Below are experts of layer 2 (counted from 0) of a mixture-of-experts language model. Rows are named router (the router's row for the expert), down (a neuron's output weights, with its number) and show model dimensions 512-575. Each number is 500 + 25 x the weight over its row's rms, rounded and kept within 0 to 999. Numbers have three digits each.
Before each expert's rows: "raises" lists some tokens whose logits its average output raises strongly, later layers aside. This comes from a sample of Wikipedia text that the model never trained on.

# expert 22
raises: "and ", "from ", "(", "of ", "in ", "that "
router:529475496475485496451511501458462461547497518468490503507521495526447490494501495492502467525486506497471489505485537493509514446482500478496481527509533488527518533489485520492510492469478488
down0:523490488518527518482490511492458494511507476447508520522520502479507492507490512498514488516542529506514459520490512488501496489500534473503468523525509486495477472526520521521493483493506445
down1:483513512477535492510468499499513510517498521493482494511486508444501478503515500542504496494515485474469508496546505463496495495534511513468547458490526498521536569485510516535485468453445484
down2:510480518500493494495503532511464494481468494484483523503457525461463483473494489512479496479443474508472500548511473540458527490511497534465531485465474514513460502473492457510506461495491563
down3:533518502527503545522466508529461485480498531500513527499492508478467502508454540460507488543457519479488533436496518483485497543509512513521518451496486528509464473493515527466497511496489478
down4:478512506474492526508491522486490521534483516475473530511483493504472502531447553487498517521462500478519528531455525472530580466508517517561504525493495488498504515501455494553488496505482496
down5:482526473491518491486487494505512457467541531483525519507458490456480483486545494513515492535491468487484535489508526487491479519510487480456520507487515491507530533493468492492474518479479505
down6:474511548481509497474478535519471518495519501491479570498476515467509482494507498508471492508539541547490461497548483465499494481533496534524486488491505523521489511453478505532485510509486534
down7:517530510481511467497478470494480534520484482471523509464511541495485522494473523519474519499488483533496513491476527504467500526521487479533495529490509523524481523532490473511490468522495523
down8:505541518459520532485510502475494497481484480497515504514545506499517477505532488542519532507497530500485495503489484491547496459492493467468550462485471495551500481521444466464505509508478480
down9:517489507483487552480509486537526501503498522510540477488471535471520522459483513508527523497497474520494486465547488503472485531510526538502507516511475529476504502565493520534510470515490463
down10:479505477498503512512467422520510494460513533498502512529521532550531493532501490504507517513501489516506449516497497505561479591513507478515520442534498527478473524489514458493497515512486453
down11:467485502486538535505498548501468508526506537516488483478496517519518506465507468516456475511470476484473488504504499482485505472494518538476497515501522533491529493530469501520515478479491497
down12:493515467518509520492499520485469409527509508520484491489478506530499508525483530520496486490475511470477506466468496499480444480481494481527507525476507518521514486489491524482517538550498525
down13:509480489513479497523502528481499543507517496531499510433477494481537498484488500481481490457562477513490535525507447550482506484452506531478478498542484491509483477499565500494490478496481473

# expert 55
raises: "of ", "and ", "& "
router:517535530496498500467478507514460505503524548480508465512488447485506466546497510487511499503480465509474482480430488470520551482488516510517534506517481482477483523471493495479470490516461538
down0:488512522496547459501475439478485484503475509492483553532512494483483531457497484445508518531519464481435480472499490510492472494494516534516483494491495508490512515519442495507520513477509495
down1:464498472486479501503499459495489534531503521498511487527490530512549498488495489490498461535513466525500490465452498516488497458529494471511476542542489518483492481542478478489483508486501519
down2:483504523503517480501514541485517516492501508473529499569531448533533514513518492523473487520481541506455539508494497508467446503471555482465464530511462458466519535440458516538496507499527500
down3:519510513542479516534510505500526490505459489442508511571518498504537487513518490534534439501502466491479474483464509486504507512518479481495526500490498513555516498526496498441477515507445480
down4:512506467498495515455487487527484520518441487494486435516491485491486512494473479508482507534509502440503501496469540521547503458492486476500500522502504508502546503459485530543501492495528515
down5:495511486544447524480472451512501513524496462473482477490497530499502465538461496513465536506540530459506481509468521425508539494547523483492534451522533484563547505469512520457490512558468541
down6:494553508488515492466492510467456494485487485507480500464524518511466525549520520509491507500494489522510488496482509496508495474485521489514541472516447471498490532533454485494508474516470512
down7:519557521476515485516501529525542465495431525503532494484554465502502515490525514499499498496512479499456502530498516547476516541512502522497545479488538540480474462501512491525511481535493485
down8:514476510482527507522482517511469501509508536475512547497476527479534463494502519484530511494510466512488528479555525476504495502509503479533506436491484474490559533509513482565488452482493465
down9:529504462517528481483528500470443452459520522498473520529504462477465498494490476475539502498487496470543489555489563486501526474518511518494471491501527479502509497479478502475522493508483480
down10:470504505455501483487504501516500532467470531539504528584496503494534490472435499491494476537547467505483525493467511473494472534499497486526530481506512516525472536502432507527488523489474558
down11:520501506479487522524499489497477516489538504557476486482497500517517563479485506527509519491472505523515459479458487490507504544482521500481502505526445496462501514563453484500479501556498470
down12:479502551492483510525510479490512497498525499534521514526492519524454517529529449521496508481517549453469490505436464530499471497471498515504514467455530499527517466505504480518526539465511508
down13:513510435485525524494507500481526477479528476493484485481480481429540474460502489555486500479486529465486498501489531481548451477468482502482493523524507527518517495556435453559502510519484495

# expert 21
raises: "and ", "or ", "from ", "& ", "as ", "itself "
router:484510519485507514491511485490479499495482504493451516541497514520470490467500515484477508509512502551467506495484510515524568482445476486530500542466486456463507560532471501463498564503494492
down0:487534501480502519479481572471502512490553502516489507516502484513511498476458516474573516533437479514505544471505500471482482503486497505482491509520496490526518532498460482472500504469510449
down1:516500512479546542457495507508537514459548502491485526514482499524507518482512491528470526456506502493503514492478498516486546520497467500520519462566526482482518474460546471495515492430444521
down2:458536505487489494545518509526521467493503499512502532479537524498520484470460509516488501480490504525500539458516442487452489515504512504504516512500521521479533491518484464520509528509463519
down3:497470494476503523474514494505507497530544522449487517436497530485469545472533492559456501482487497459426515452465510506488494535494514556486459428468500480518474550484507501542537506498477473
down4:467468511534508510502544510529551469531502516473478513451475497520510507483493521448508501485528489492472497498503487523500516444503463507492474471452502505456535490487484516494480521496503562
down5:497534512514502485482498471458495513499500492507514547568484503495569509487490516502515516533508485504498508532508487462491483472515477503456504493481532519485475477525483488519484496495491516
down6:507512523521462501486458470464506481518501492506452501489523475523528486509482477490490549487468499545500543488496475491512493504465570501517480480503504499519537516508503498482525480480487523
down7:521506485526526506464524512545516474523490485522495498519506509520491494514530536531534472522481486503523428539504530525521529572482469481541480518519427489428467496485512487497485462486477473
down8:518527533516514483508474450506462528449517492527467475465464535485488505507508532494484533503471501531497496500516482554465501476535526482492506556549490523510507489533505483526486507546514515
down9:558514509495454526505484525496525474510555530440507496558491456502478494495534508508502480528504517489440520468448487518534482470488493510492515531488474478509469519491489542492525500435476475
down10:452487452449468470537484467521490506537508508504491458490480503478499473492528526538509494505546509512479468513539498503461505509490497513504535474483472531496470503521489493547464512504507474
down11:495512515504498498521510496499487483501465490514492533503519496484509472483521479482491507520507460487492484524505507533509488483483478507504526507485460530486504518521489503493495535491499508
down12:519481494510541495538509501515524511531517511518506523530540498513520489503479517475515516482542516460502484486488545499511474507470502494483532507500552457448508479515456533542522475531527509
down13:507515455471536513507524531482510478522521491453512514520502484485499487519524500490552484536535474460445517482545525470538482455502521514501489489470532501529502470509468522521506490510538489